config = dict(
    num_hidden_layers=11,
    hidden_size=160,
    n_experts=192,
    experts_per_token=3,
    d_expert=64,
    d_shared_expert=0,
    hidden_act='geglu',
    moe_layers=[1, 2, 3, 4, 5, 6, 7, 8, 9, 10],
    router_score='softmax',
    normalize_top_k=True,
    routed_scale=1.0,
    balance_loss=0.00248,
    balance_bias=True,
    init_std_router=0.0293,
    lr_router=0.000434,
    num_attention_heads=5,
    num_key_value_heads=5,
    head_dim=32,
    vocab_size=14624,
    norm='rmsnorm',
    norm_place='peri',
    norm_eps=1e-05,
    positions='rope',
    rope_theta=10000.0,
    rope_fraction=1.0,
    qk_norm=False,
    attn_scale=0.177,
    tie_word_embeddings=True,
    parallel_block=False,
    extras=['capped logits'],
    init='normal',
    init_std_qkv=0.0442,
    init_std_o=0.0549,
    init_std_up=0.0632,
    init_std_down=0.0632,
    optimizer='muon_hyperball',
    learning_rate=0.00727,
    lr_mult_qkv=0.5,
    beta1=0.95,
    lr_head=0.0107,
    warmup_steps=200,
    schedule='wsd',
    decay_fraction=1.0,
    decay_shape='sqrt',
    final_lr_fraction=0.0,
    batch_tokens=65536,
    max_seq_len=1024,
    doc_mask=False,
    train_tokens=551600000,
    max_steps=8417,
    dataset='wikipedia_en',
)
Below are experts of layer 8 (counted from 0) of a mixture-of-experts language model. Rows are named down (a neuron's output weights, with its number) and show model dimensions 80-159. Each number is 500 + 40 x the weight over its row's rms, rounded and kept within 0 to 999. Numbers have three digits each.
Before each expert's rows: a language model's description of what the expert responds to. This comes from a sample of Wikipedia text that the model never trained on.

# expert 48
Description: Single capital letters or short capital clusters starting proper names, often foreign places or people: M in Massif, B in Békéscs, St, Kh.
down0:483449515438468462440541510482448515567507511489503516477575441524455514549464496482518556440515489535627484486568499546582559443490445568432491524442495511481520482538558467447505490542480528572425524500546503580488479493477452531499536521
down1:546604464391554497434455496453563491468495405509498509434543533569425472470456527562499569409507456541494420547461514521504530469483424505493463523501457474480544456550496528522449467492529549539569457463493465482496520496480491553518544575
down2:589441464516578476487520516552431481513523471529492468491504507483565415445498521469397477474564479485592501536502473502548425552450502472472541525494506538514431492483428400505562536534423508539508529568499443495471439473484462550499520494
down3:585505537544416469514522424513540475462492490524505503508535563483489470485426493481468500508477486535490454500496484542548539520539478511504491502498542424529478485498510444487504443466540463464472459498552570445442550447554556583514452488
down4:462415487533491451566516471441518515507479502542480474513546497527500511486455474583478462517492472529536506556545509417571462482591442501451484456462532495472424452475413520500508526448494568504502500536432481557499545482522520517456480502
down5:460473448517523527534536421440444484492527510535462366499505535469444454470530455461467515512501484512472441520505510485503561433499554466533444511524534507523532498554477478532459453544519425459464512532451540510527426514435505490493520508
down6:531533535591515485522501515492531550532511540501506472562483495558495488520531448458475487621513441565461505419519493409464522530519474529518531483524461591510459448544509458537471458414543492480540520471540495486504450554508497510546515532
down7:456458530489513462613525519562427455458568522567467449539528511502553534467422513507573523490495587550477529459451567465529571490525447542523476459423488500498534517446529437512456538520568519491520479545458464472497549495503510544559472482
down8:527528549491575507444511526500497469502467474478556481445586470511471470527507508504465523539474581434574490473432480469548523489474493513511515458595493500528510451552501496503558572476447560477462485456540486500497538479458509553603531553
down9:467511475418464413545520547510504531443518507522543487534470499503533532458500477505441515503556473420485416500547472503555532502445550527488434513537480477499502521511485551505508471508429532441588499608472400462393398479516499461481464550
down10:475457516454532509498490522501538528486498509501516528527545457482584501461570491504452553474471456482578455474510491464521503493549429553491514486423445432423516559530474444483487532526487446478537419522490439462405537548514456485487514511
down11:590494444516485541485548546467458515490513489427495568543459519566532535490472423521525436478536550430501528498438483535505475535513501571464449453476454481484431469536519485521513490476448502504439463496450502477541547460493503535522462516

# expert 11
Description: Single capital letters starting a proper name or initial after a space, period or dash, such as K in Kessen, J in Jahwist, E.
down0:457473456476487521458530492458486462532520516503464516508483554520550529509580511445527524458580490570564516527536447510498476547486456462539530527553487458507505497502460462439442519511503522474485489507511491486549514433473628484559528467
down1:465466504504485464449503538492546475507555491482460504484483566511480446538502501525490424479526532555407470471563536463547485484600471487464464506467423516512497451451519476497486517544523496584523546513459450503513430464536545488465466540
down2:492548517471443501503559493494423514513439514500464449514568515509439566527528465576448558536476494524463466511438509513499467548478456470491480486449549577475484557565545478408473436524510534429582457471438523507504537511549543507524529526
down3:496533485509571424458480491552518458479480472568508503506478456568564519541548466479489519431455547460502505518573530407502549474486441408476537435445540480494491603503488511556484487510527580498504579442508511454409459516479534476462504473
down4:503465544392451428518404504573480478444563449519589576510494525464486517460485510497480471576523519482465482511531473455487609527596438490526456501496544490502558545490499550489478522556500530545454515481521470475591518491508536552479476471
down5:478449480533479482543548429517472574536525530428532508539542494514544526473526507428547552503509540441485424470479506495487480504498544432478513460558480474502507483464583467498474546535521491563558462515464547513480502527523497573412486550
down6:455466514492519480457457583451417523522479491553473596518496514491489522485484523552481447485484566429508619476571428473453539501499476564489473467518494433495567441503476562531500527560522467472528528471472530485515551582481474474519464559
down7:538520511501536521460555511445488475433549510476544430504497447457543542554452465470476514506452546499524524497513465466520534552423475434503449425497453528538473430466468517468502456538546506550521591620473548468519440553478440512529501429
down8:510450484562488556511472503568575501507525538501525594411526585498511423530523513558531544490557448505534519514454547501544546448520481497467482527578436557505472535488498414461437459497436522462424547526499481522562535486406486531500527562
down9:458545508521495537471397457459496459578520508463458504489498487472513531559513527433516499497543564506440423433480474569512542526467540455567442550495417447516510434466467447462480437490522547569554550460448528464590509494532555556540537502
down10:507491482517532487453482541474536597506499507562517506505456532477562518521532476479441542537493386533546483521426513484523531501487523452459466445507543465567489434534453534535456475469498439509483517475435545451485412477476583508526561487
down11:474463468531520438561560505484511524492465517498532545502532493498571460498427470493500534500535578476526482475522499416519505498508575480448494479521595514460547574491392507475542520493524469477487512498527547470503470469471560525472493477

# expert 34
Description: Inflectional and derivational endings that finish a word before punctuation, such as -ed, -ations, -ized, endangered, loans.
down0:508405523521422552423515497523519433553504483500467522583513427546519481558466493488510505497522520479443493464503465465483541500534510459500484448538533458492474529488481526427489503501529571508437465448592510454454480493476463465525529556
down1:548452521464526572481515575516490506552471509522504509500476553502475537445444472509482499478438573505438513502466509507498534510540441478515570486556527460508530463490405591439421501475456464449436565521448495557470477415511509478456545513
down2:474559423484503556582511502458510496510477435560490509428455516483527543507458476468481438556470499533396558523531516533462491473533528492531547498603505477543507514533450492466513504492482463470398450515530480525559505521434494551427508463
down3:547494529462476503526516502450513525443461511464505449472497513547509461507512565505454530465515477455486603518480569483509477495461520496436511510559556428490488519468506534521527484472527534527506488502490538519472528492537486528588554579
down4:443504464541521507502507532534515512526501479541427574467507515567490467526497536490528534357444482457547537490567501529527488462505560497506502468513476451477494515565503464487523493492592533437464540533547560533404517502462534592485492568
down5:491494481420510540520484557503531489500515524538514481493502545521580527503455526556475441529401465363575480516557509528575528485478567585451501538433464435543583475484554541503542522423527523545521499508495512451472523513466467526528479495
down6:500432529507398592543489509507508548550553440510467490521480509513519454555522486465528517488500529550539589452594534557454466526484497426554507516530528465495490478533470493493500489491553553566533511453496556544604489524419458492565482499
down7:527521485462423538511444494529551466497413512498506463449585404570553494510564512506476494523454471562492566556491518594492496523531497509505502476445488498526497501383517441539561574443483489472494501434506480528546523428538452541507482471
down8:489508462468543421511507542509460501522538548488500555495552472488492541506491487502417512517454529500511427497457476557439505491478565448521483526461484518500528510445558492517574548497511519465503572550482429489463509538555510477543552499
down9:470483479521460484551395492599462457463473468493524477487502508481525486532444517505509463424511496503496452556529557484527496471486541508562452494511561457576495513453521552520486465427484505495505503514539561531551507455500479527492466513
down10:521531464459541554489494460505501521463600457536512495556479594537537544538524523543424497514451488498501463485492476487529400481490480491472551501492505526500438509502499436572527477494455460546506487581505545479462457498447501454491535483
down11:456493469579447433522490492504474581524477483480490492511454467454515473595525446528529498472510466444412470474440521478525517443453517441409464565552497451531501553509432558403500497499539562522468447514481542568478478441556520467503461498

# expert 43
Description: Pipe separators, dashes and semicolons in sports records, score lines and stat tables, as in "6–12 |", "7–5, 6–7", or vs.
down0:549520516566464462585503496477490523598514459456452530511427489461464519450519544598521526472501435451459486540526473568480509447595520488487554490483471517452559568493510518542478489487488552548607510518517487537467474473537484519421483521
down1:485569401509513476481463501456456434556497564541446496579513452570523532461492526511493534528444498552515530566597497404501469461426537477510505558503499500515494506482518511522544498568502576464581474539499444565553534510484508413489505565
down2:481478517453473531524476465463490519486454529411511486456485467488492540519492498556489502511507506486607471489509460499569513456548483523539458534544495514462576472474576531501523568507441626381443551554495501443492472505475501477531521461
down3:545483443484439505419543499484526504536512483476494546447543496481541475495551433545469482501555530515478525514517496522437484434543490533562456447431562549535387570506505464486514521459434488481475534533410533522508552542501442515503499528
down4:523462515543407451494447548570472482479529440454537490473539548448455483588484551502422512486496520483533538485428545544501457505489494445528488469530441532533547448498542478528520481518471549447553487431503555505491435512494435529535559526
down5:484446605463494485471500471549566497541460429456491422468493546517488535482530529521572467457474522495493553541508551477514594433515449521539503491573478500384510539485485518468479478493440483485483611530521519494536548470474523518533448577
down6:495542518521440439460620449494505502455523471440504449541450489503477538496483459452504489524479490542534518505526414481532435493463436529544537525419439617385474470512496568532477480520472559460503460444494499488476428474491523544497540512
down7:481509461509514520491523474456497525494500443555467548592480540484471489459514434473431492507492497502490446542516507514462538452509456486452467472472546524453557515483501517570511452529553464572438487438456463513548592544528536533494520465
down8:514516466499468495500554537477529477445498392548506512480493516459483537568463480551550487495435535500433524568496539487523472596436508472513496544546470542438531480464465549556533517531526522498524477471454502405409559489529464546464580479
down9:540506520438505504499578512474492518503576543496533527486477465488498470490551509469508536493499481555550451467484573466498517421542471511560487523496525479548532532496493508502501537397418474496445563449460513519470507473447510465462461544
down10:563534492386539484544511498531539511553541477533487508530471559497510453465551575499512484498512514505494567559477509494476491471474493490471495471462480440509532506524486472447477500553527480534541533560503467483534463449489473517490457492
down11:504485541483487429389411485515572496501529534593537488528491471456479488440514514527501483520567478464511516512451503453444607484504438447492557522554414442551420459530549465474475438470528495470485463475492495529481489487439492486478527464

# expert 35
Description: Surnames or their final pieces after a given name, such as Jackson, Johnson, Petterson, Mc, plus some place names like Angeles and Chicago.
down0:548471511539471494414557514500493525485575507472540502479508526545530511466573504474515452474543548503486479484591425489521427516453494517525534494558509492479462497469420488505472526491487600629475508464479560447474480519472495433501499529
down1:437468507543443441418523471497492511529537518521501538489534502458476463503529422528474520474554509525470502479463521562521460562566457560440547548498491482491449506494517498472513490546500450574516489475436502529553439519529493557494549517
down2:553496435502518470510454478462543542493514536535513500419545521451532456524547465546471506505502413517497519512497490502531420506515490470524561503462433571541495443515435554501511467447457471541482413463528532426556510495520561480558470499
down3:622532494444524489540544509527496498455518512560513454505512496467464527457524512565593527558460539491523456524519544490513494565529502584491529531482487452541452549404506426503520457408502555541491422459457461526547486492540493490469508509
down4:525492465551488438504467496429425492516532565590470505521534588475461502513519465491511456502480501511541585491444445539489511465468549479539465533554499534543486506499448485518537539517491538497476514571497519480532510475589506541457470425
down5:533480449517545499497442473461489469496508465544586548499500452483532548471530469510586522532490491544510431475588453575549493506476556470618551469481522490454445464473518520528597538498447407539514473537478474508492476492586510497491423492
down6:509477576507486460544531504544498531487480442554563499586463463489483519555505533463437482542481537528523520516499423553412538473572439430465467471431507459458457498519531538473438547421545501524526513426466480486486530407486560532492486576
down7:508439466469564551534539482447463430421475444495471560463538496524470525488506510519439491508563546472503565464501555476485506491472407517449482580417484492490563422454504474489516517469543447508529572447547526456522473493523534520484564470
down8:501510542428448557493494490545443404508514493510576516505519518526558405436532439514469466468478491493490510451506506495501510548597542468487534443550492493545473448423430392460435555447504502467548459503429500446488537446455560560496497564
down9:490430508475510481464493509511443485418502468431518499526532475457527496508538411525489459481567515535475503442513427513470469460515519470483448492520531516512512625505491495525482504463501535519552461433473479496559485609517553496494442540
down10:550521581485488502451458495463429472530515471518523475504482505422501608538528456519451514534493525520545492574533467513523498586494499494543490466503520469504484419538514523604509427476478420424532452552559496481508484472530451467544585485
down11:544529470493450467509386499491509475559505500510476536483511515496549537575509507563509471517538516497468500531512491449507600504460501495541507449571463470567489438518505458498542470497542514547541503555466474464511455558487497463502521528

# expert 26
Description: Common nouns after a/the naming organizations, systems or activities, such as army, production, railway, police, attack, management.
down0:515526534466510392488472438531448509511524493506490497432462426603567512535538524489514445455480520575554479514509504452546567500540469551494566435520551476462490582487525457571475480488422540540494481495490442475570514516517522528510447528
down1:442526489438519455535553521494463515529450446506486523471465498551458525484493547482518486460524581544477526546571544476457498530473470562514521499457536453586476462494505513490472527526481444537582480487508466483417524457510574453476573445
down2:490499530440518513510496473564518495395499544462521494461548498461488459580544437460525529435477503522494532496495444476536491510509422501481486556521504533453483418558541420460463511465500490500501523426484495499438593463536450495504579524
down3:483538524510520458452515441481440506531475543434429490467584503482518418464599480502493527469509534557498509549546485522521522506441487454464501549466466553416398523450500465544476478503527520514469472465465502554465481562531485479521500517
down4:536508517585507520443517498473487469557494497518500525495533464469470463506471537459405468495452496498458452462464517600559456620542477456504428477483522534483445475538496451520468449491510507472538452496494550554469460551592503455488501541
down5:499558529562521448531491493491523471531451522469479480476474522542505484543511514459431498487553485486544440449525494488532495460463548502531408453507495513451464465447473439502501502480534576570530459442513437496541520542520437502456550497
down6:508509450402560485498537544502471486494495520462566496458509510481501455472505470495557426558454474415548389510473492572427491513493497497467529542581517448515480539462488444581419554470459499425522485536514516520449561536549498504577444496
down7:533482521538536489449529581489512549564466409482468442486638479499540499468581529458462480473513532532469482520510534538423486483481478430498458418444488566518468518502511565513441458557531551526491497530505508552518464470537526444489505495
down8:419495536427482461476508512544520502551472507472514521581497495462533464506466506544574479428479495544491590524571432437423495562509491519514453497504554450489493449507483393447509414501520484534525577468451424429517502512476473465424490521
down9:551456538543519578495492456523478476487572450542538467489538505555524485444486524481498474453494536455530519512447519434536480515483530509549470504495541550526497542475462556473564482499490446531460497450501418515474458439435498558391537511
down10:532535538466446447563488510445580499521506545537492537493476461596484507472462521432490478510499537491508575455509470440508507497543514489495560485485465544509578429462445537494507593496479450554552465486437505534486449454535563554507483464
down11:514451557468550514514499443465481500484461500506495463562509500430394502526481564457523542586557428498564484497520431492498574557479481490510514517531535483460495526514522510504555474573496454463525438477558496499448603509489565556546482469

# expert 8
Description: Mostly "an" after with/found/was, plus "This", "It" and report-type nouns such as review, report, evidence, Commission, letter.
down0:547448478517467495502549447457449601486480524540541428528477500512477496433515534508559519552491506521519439494490549516502518435501502465568505495485464430510450489525487525524539530449394504526583441524526527499521536487561490522533495484
down1:444527532495495542509463530528556425509527494466531515498482476480479497536488465541428478519492428456532451475425505525458391428453589506541556486434519482502511425517557543491495455543454501575506520451455521561418497425564456484546562435
down2:495533554478554449482494547474506543492523505459504514530449407532511458457503497473506568510440513489459466491505551570534542463507499583539464518498519484463532530520371506456508553496497494515475440489451551375508470518474472530535473532
down3:477548477482480511528482492513512398472507444463557586506574521559481515488607461448520475439507476462494549450498478480453469502452521530534539501439482525466481490466546522533551511531481479490440440438515493576500509533467498526454503470
down4:493489582557482502483437428517552534474502505499566547504429510495451464514462488533504488544550476511404485476524543525483484474507453495563541448562531503501522473515495521463542513478543451485541502491520439482458506498511530522472563533
down5:495418434452468480540440512479538525480532504525492488516494430467549520437460516484440527566528537473417488549482500482497503454526516503545454516506475509513502527485465425520510519482512466513463466564469423456529492472567487478396465518
down6:587499529535548507499474534472489520463503464495555447544479500442538501516516459526420563459488543515539621551532502553545502471507512528532535474518434444490502565576509505551420550520441444549505557451476552481563438523564460472534461478
down7:522481471456488496476493428503505423461526524478499493536486526521453462482495510485441500519489526490499480467434480498496540488508452491485435463529517492422478415544535589554485452442489464457488498498569492482503482520504539539472418493
down8:461511510483443497507463393546490493474497486483456503508506475480589453491450433520469513515453520540543515467516452492515434479491461484447463491468489472456468450523491496476515460470525492501521450528563522526444387428462488478509469573
down9:573553495460447519489535545565551508451503547484452544496552499465515562464479522496503574433488496513506551543516531543528539503498438525599525550489486521558451547425459549424401464499517501512529446492514544503502525462490493487449511510
down10:535535493493509575495465519571587526506523528532481490486478459520512520498510524455398474499486598496585543476562543500541529500512469458497509524453597512459502516391548508451505460582483444513512473469516530544519480506517520532477529484
down11:517505492420470495531550491521518511468512564509579441492493560512488535555467527515536513470422515559482534542460491446519430502539526445462554494483590538493523520483558467518529478524480509457461492515548534507444485539461553468464514549

# expert 25
Description: Commas and contrastive conjunctions joining clauses in argumentative prose, such as but, although, though, Despite, Even.
down0:569487458517490522513497484496518503446516501549544433483457495556507500514517502436528531519569457510485495517511508458496556437451555417477547522461532512485516413528536533479475429411454511551476479487437501548490512502524516526459473411
down1:489554540468488540482473480495534499499472454456475507528533488469476441441516492504530530561550536454455508493507504510478535508544474503430456510397474487429463569517433464562505519527556506548495455501499511462471586491565559588457474529
down2:555524504437481471491461529536481543475574431526551475507501481562541541471507540495498497470493465492549531547532479481488455570567464461502539543479551541507502511506596541518478547490473462454518493564522495516451482480485487518533447436
down3:486501524510551500448490460570464458501565464477468504500530515570522547494524562513530509523545537508477449521514534553523523445497441509510478503564542515511454496455529438437483486486426565474496459473561460504492478505526450520506519555
down4:390492512505538506437577488533415516436455496563474492464501490494496471442550458500512480557506519491454546501565506487553434562505541509500504497431508521507514565541507456512510571512438544579502469491525490442528387508473491471533516477
down5:454457412524514463482434497488476483467455499474566464428510524584466512524456518449531514517440420514472430434480536506489539541453506535477481491544396586491522474563535472521445466470539471485523530493532456492568507510467599496422534407
down6:568524517542548505421456473485484531465504509478514486464505522422595471521501499472540575538501557473475462525483491464478486481467501553427481473550514535554551484470567521523536545475491516459572536490504535522605428457497550469512505487
down7:371495440476499510498503514506525521556469508477536564509459499491452435491604547520544503512514541521552532525526485477470480454511450514575481550487543456464488498440548526522523516467581515556550472565480483487498522463514527468439478448
down8:496494469575551517439535524535547530511539509498492437475506412472447478524542457561477552454485492544389402435518497574552539548522498451463503459555482489454470482523500456524502547476518482477473449476467478461518475526511533528485583597
down9:447484482417489516469498514547451489470506489500444499472456498419578516506536505525499539517483491490495481511541524439476539512545457553495463443528403452482515496450528506495558555515475463467482472453504532503534630408485517510507551505
down10:479491565425478494508601538468484425561523531530511547518476527531516549484549592540459492530556449463460506462447563458504519505454528532497506514460464539514519492469521477545493457436490479500479507418492453444525460470473462512515488442
down11:476512446546496552500592525531494536502499488479501485562518544471557436542492490575483462562494511529550431505533493488498430504489469497550483494484490504596520549539550516491483488481492445551495547460537556597436507508526515499546523451

# expert 46
Description: Short middle or ending pieces after an initial consonant, like os, res, mix, as in dosage, dressings, mixture, loosely.
down0:572424538534492535507575490485532520591467508505450417529483501514454524504550508503537495520539436447531477442437522451430486524496508476481563508446462555448494537558431564464509509500531473482500482473512461523489468520456421504507436517
down1:511447549513550520478471463463533463546472485507576470447501494554494530546488461510485482530550546480442441481515537496508495398469479464545466592510513478414458478509494497455446491510503485533502432585523541527447520462524482406485451538
down2:451468532480497491455510508531541473534442513454479482460530493541537434548473506508433521525543524502460486512420487532522443520504502511538464597522577603502527417524477487467571496579505516481475416566526431499487468542553528504404505534
down3:505505516536532487421525558528497482488481570520459481576527571612486472457450499491488492516574464485516527475458506528474503467447495570511528496549515485501466536461564578519523443529526451552484547490519401473497492516471380422559500535
down4:481483486520552450531539535564519476458454507525528499508519483457541511495527513470440521421463551615470441457563471443528496472519469520550510588423477504486457491490507512502609515466470414593515442509501539454505544545566473535537476522
down5:520477478468460512493500497527472463467525530481448486530465480549536494450523476485473467499556522459502539513577580473503506510485450545444513514576530512551527510437545522549493506405479487471476413429496438511545527522516515527456491537
down6:463479437643496449433471496492483526462550505452439538496563497475482547501519491490515532472467454510444415460475506499450502560462488481439530451556452537572422432480525496529484533570485506503549551503490525473596503476485506492537492444
down7:503501507503548547498503493530533465521552534517480521466454505378558541418486492506535463528480492508431453482438613488514500438523517558497526489506484493497558469571518501609500445542490623451455486480523522518509484489443506552484555478
down8:458518493554591534463541415486522494508573464510399550501501473500491484458505480527504473444509531448435524544496478593408421516505521466547535553502508486548473520495508473502533534462491517523420510493465542503469524536522498488493514439
down9:516515506477493544441528509511446538511576547485508550510487501515463513549458488493396438441489479512483497524483476504485490582562551541535438491516446458485518467464485547518476486430513595525474472547463481572490492500507466481533473495
down10:455567544538487516527485485425457515531516528461584458419496497514474436568579458492475540479532496458490523512503541540517465482506489488438543514479552499476496532547519476516529533419449469465470408489439447520515561500443426486491621526
down11:518571536540543493496548564434509486464490506492521505474518523517477499430455557483473416489519513528510557492574470448483482501506483550524527500556505536413555518461566423547501476451518503460521476447442582511487461441401447471544443453

# expert 63
Description: Suffix or middle pieces completing a longer word, such as armistice, Juventus, Avengers, alligators, expenses, often in military or sports contexts.
down0:580466511527561486501448507596488534440470465556501530443461525516514609541451474476475519525541507461549497492421543502503438498505457496500486510517465503471475479487520537457509522495514506538511551497513517574416448524552523495499495517
down1:510532422444496484461484446494493465474513379530485506522434455511431436455408468443504524468539505547527463432475543525434517552532498477515520520474492527542447517511522497480568475612500516478484519521472440553492394504478440564496505474
down2:426507455493450506461468476541467530512431472533499487488456580596558506539511484490445516516454548545539561461510484532564527553484528505480448479446518524438482459482553523538557515471435467578470529494532474499522493469478447502521438555
down3:550527481470456491473460449524478487520540444544576433517516544512556509503540462508498460544427454523535425512553467555423495586527525497429507531488518597563491496490510493561565548496512574546600483494487476439475540534395506510467508451
down4:509530437524498548551629517492498580561461500487475540438503586486444447572466520575528470507529489481509478538506507469500543554508495438429561511515522541486531422529533499462430488486529483520436501469493473535470485542515499537535528535
down5:493499575534458456523506506479524587511484461545510534486531537569503493621436509518460539522466489414461490491524498548554521507552432552545471514469486486561509520476513448466463540492529504585472503460473494528454556531533499544549515564
down6:442467519470533498494445506552538442422435461466511457510536439450496496451470438468502486517556476492526499507517439461496478536464519484465518511533478493398544516418499463582461523530437471536579541463553557538507482474553469505465607515
down7:580501543540498487481491527519517531564532488509506531531546531500533455497403522558490483487442511501470569453524534468500505511468604446527494470545525544598562489487452443554469562533482510499448525539481545443466464461466460522518510469
down8:448468450485468516535463532467442494466494580522470494529526460508496449456499538513487499458488432500519495459473496583479478428508499534541480483430493565546476573522518448521483420515544436404515487522449492477461467446480587514498572544
down9:500560530533479592483482536520487543503504418507484509418482496515503526504514528564451535482473547467523464497563505426496460562524500445503473444504451437476614550484548437515511514501540557526476478470550465483489495500522571464493521457
down10:440504545548459561496536515509579550549471470589497546511492491546519459514467453423422490487464450471537531487582490528471525507562513505476465535506494522391523544524569519515472442487510539549553469521532501485504464511466484522537549473
down11:476429476543524498496482410505451505492506510573457530497460428523517457516491538485546524473477475542464518502496517498533499502471472467536520523470547537476484482492446587533500485466482519505459526443534520498468409423468437392451483519

# expert 40
Description: Pieces of uppercase acronyms and codes, often in parentheses or tables, such as CA-47, AAAS, LED, SSRIs, also $ and /.
down0:412486517424494482530534521550496462475516472480473485594491515537572536472479525527515491478421554545526480518468494500435476487497517528460487602442514490495497541471493521467540520544496494489501507551485498435520522483510530523570452439
down1:503489481528471464563467444555440469483601517415437542520491519540527485491476479513410536423486515491564561559512525506480504543576529495519512443502398512575528522507482497530464520498554541460563532504474446509547495509506477527521525471
down2:467484493561469539508464476528576499495433424551493456475545585445492499518467509531475432485513491539467441516538440499518469512496460488553428458487492544549468477525530520493453501466545410449493524526457501475540452525544493496535480418
down3:471515472581529509468482494520522491473518512491488479473547602508452433455534545454560580515521461546496499490473534497495473565447472463409545489484501448556452450471462510592525471507491470537389447431492496451540539567550510483533560496
down4:590471474533487499509488419489501517516561465540451523460505494568502453445504481455490478593484596540515477520526573516495506524503482449500517580425426440462487471488473513505495411523450459536536568515571546514539502542507505447574512553
down5:504501524509535519539428466464477491532560564507479453467451513447493519510489484530522454472446592608512450515468534481550481427513490525450445549497574507496472541452532543454505534504444505435496479556518497496594468472547531512516516463
down6:516518508467490490485429524590451490529549458554508462514492540448451491507511554522562496462569431474547502461500536500489508452480442538495432543456508576525460510448525443540527517407498438519488594548531417466501508495550492514474474441
down7:545520444401452495520522489472498516525487435446569517462493540465568498533483490511471470523474447616511479522513452504463501491526486514504511457423535486573421483521595609562568477516525580432490496514464510449513532463538481487399509556
down8:515486567409505465504419537551524481481515536450603517589443541591512603438596533467480453538506419522449471505531475494491516555507481480504436502525468558491505512543494513464477473513515450546515515521561459487491492427548491505541493514
down9:519507461513520448543555488504520512486521520516451539442471473497535468514610511450464485458528426530469468526554488487529500484511508520516497419483530530576540480527528484558502432558479594481532496495469429497504454525515550547518443511
down10:539518476533498481475518500487535501468493456475425535557532523539552539477469417503533512487471488450509483491517492557478503488481512548462488519516484493505448427518521532484521458492404496472545514534512470517504516429604441605511504477
down11:505492433498429471457480469518514496526415468551493495476449482463537491477533515516512501551522547494496544414468497512506534509476451438510555529476502521504495436418528483497478510520445499500457480520451458446494518495521528365585479531

# expert 14
Description: Final pieces of abstract or plural nouns, often after his/their or re-/dis-, such as reserv'ations, dis'may, efforts, attention, money.
down0:528489508488478517523511513508505520553455551488450473575549456472502583500496497462549522504472517543511501463553432516548453502464509442456510468497468437542445530472594483512520484493512489535396456461456481552440493543507514463454525488
down1:466553510583504473452567506457520480481498514510388515552553611481496473526504502514507522433494476486519471474514522527457513501497510465459488411578480510500509578492429468426434461458540523504548500483571519517522555521509559497427470490
down2:467488501444475498501509530430482532492502501446496540485538516492519558552503514543498528501502505449478429436500558503469501554544483462604495550569562500517522499480517549510469553456412553536519456436417498449506498529544492428518451473
down3:466521420493439423494500479454508520469521469490502499467506459434481516540501491409467459521540540520496558499577507490496598481436489567487461485525512476425476470474532509455508491454471491504606514468486435501526412474462474519463522435
down4:546507481513543525517494549513555567495535513483436455595462583525506434528606451505462442558429470489469455464516545510493516491443456514460529482549475495553473501472496547467475528432455543511461545538485520516538452437556503519505486526
down5:578610481481474456519452520516510479469536478429541473520436546476498488513456456504467478521460455546507546504515421490398487474501472421504523506501575555469525554478571513534511524558496476444490465465516462500471477507437495456549417443
down6:510502575513517479585495508469454473489511525543478533507483487465513478449535574473437456436541521523415545467440499448443485488539430455497425532481421406437536470433502500511525477528500497519412457505496502494450499523503497478492542484
down7:551451465448501515556460470474426441532493424485485459470519528529459431545520506504460484439454513462495552470541516515565447553574496502534557524517534426490484536506469547502541462485502531494470533478470521536468461389462473441493472430
down8:542467511490529492534549531555478511537485524523523520494582482549495488485470552536529440496515481499457577473485441493562466512406443466464488550477526509556488426484444501553460460484501440439484522470477541510467520520547466452444498473
down9:515617507366507441518492432493430522541504521476576497507445497517548500485534527538485452493436470544474459526454478475545539513524539534514540506435482483476539456496479424572450475454582389531442487551558505489522464473468532508598530488
down10:559493505501474465498471478525497536504583540482531442515463577533536504531416482484546494538431528460520383474520474500509516445550444512545482521547531536488481562496437487561419507537481465502529414534499523532486546447505463492477469481
down11:478425520515514451531426431490598514461440478494557511518518581461477493508443543496530512561530537427537543484565482442495512539510505539515627479482487484496607556513536531554491502498458512467434522512510469461557548502563507514473490440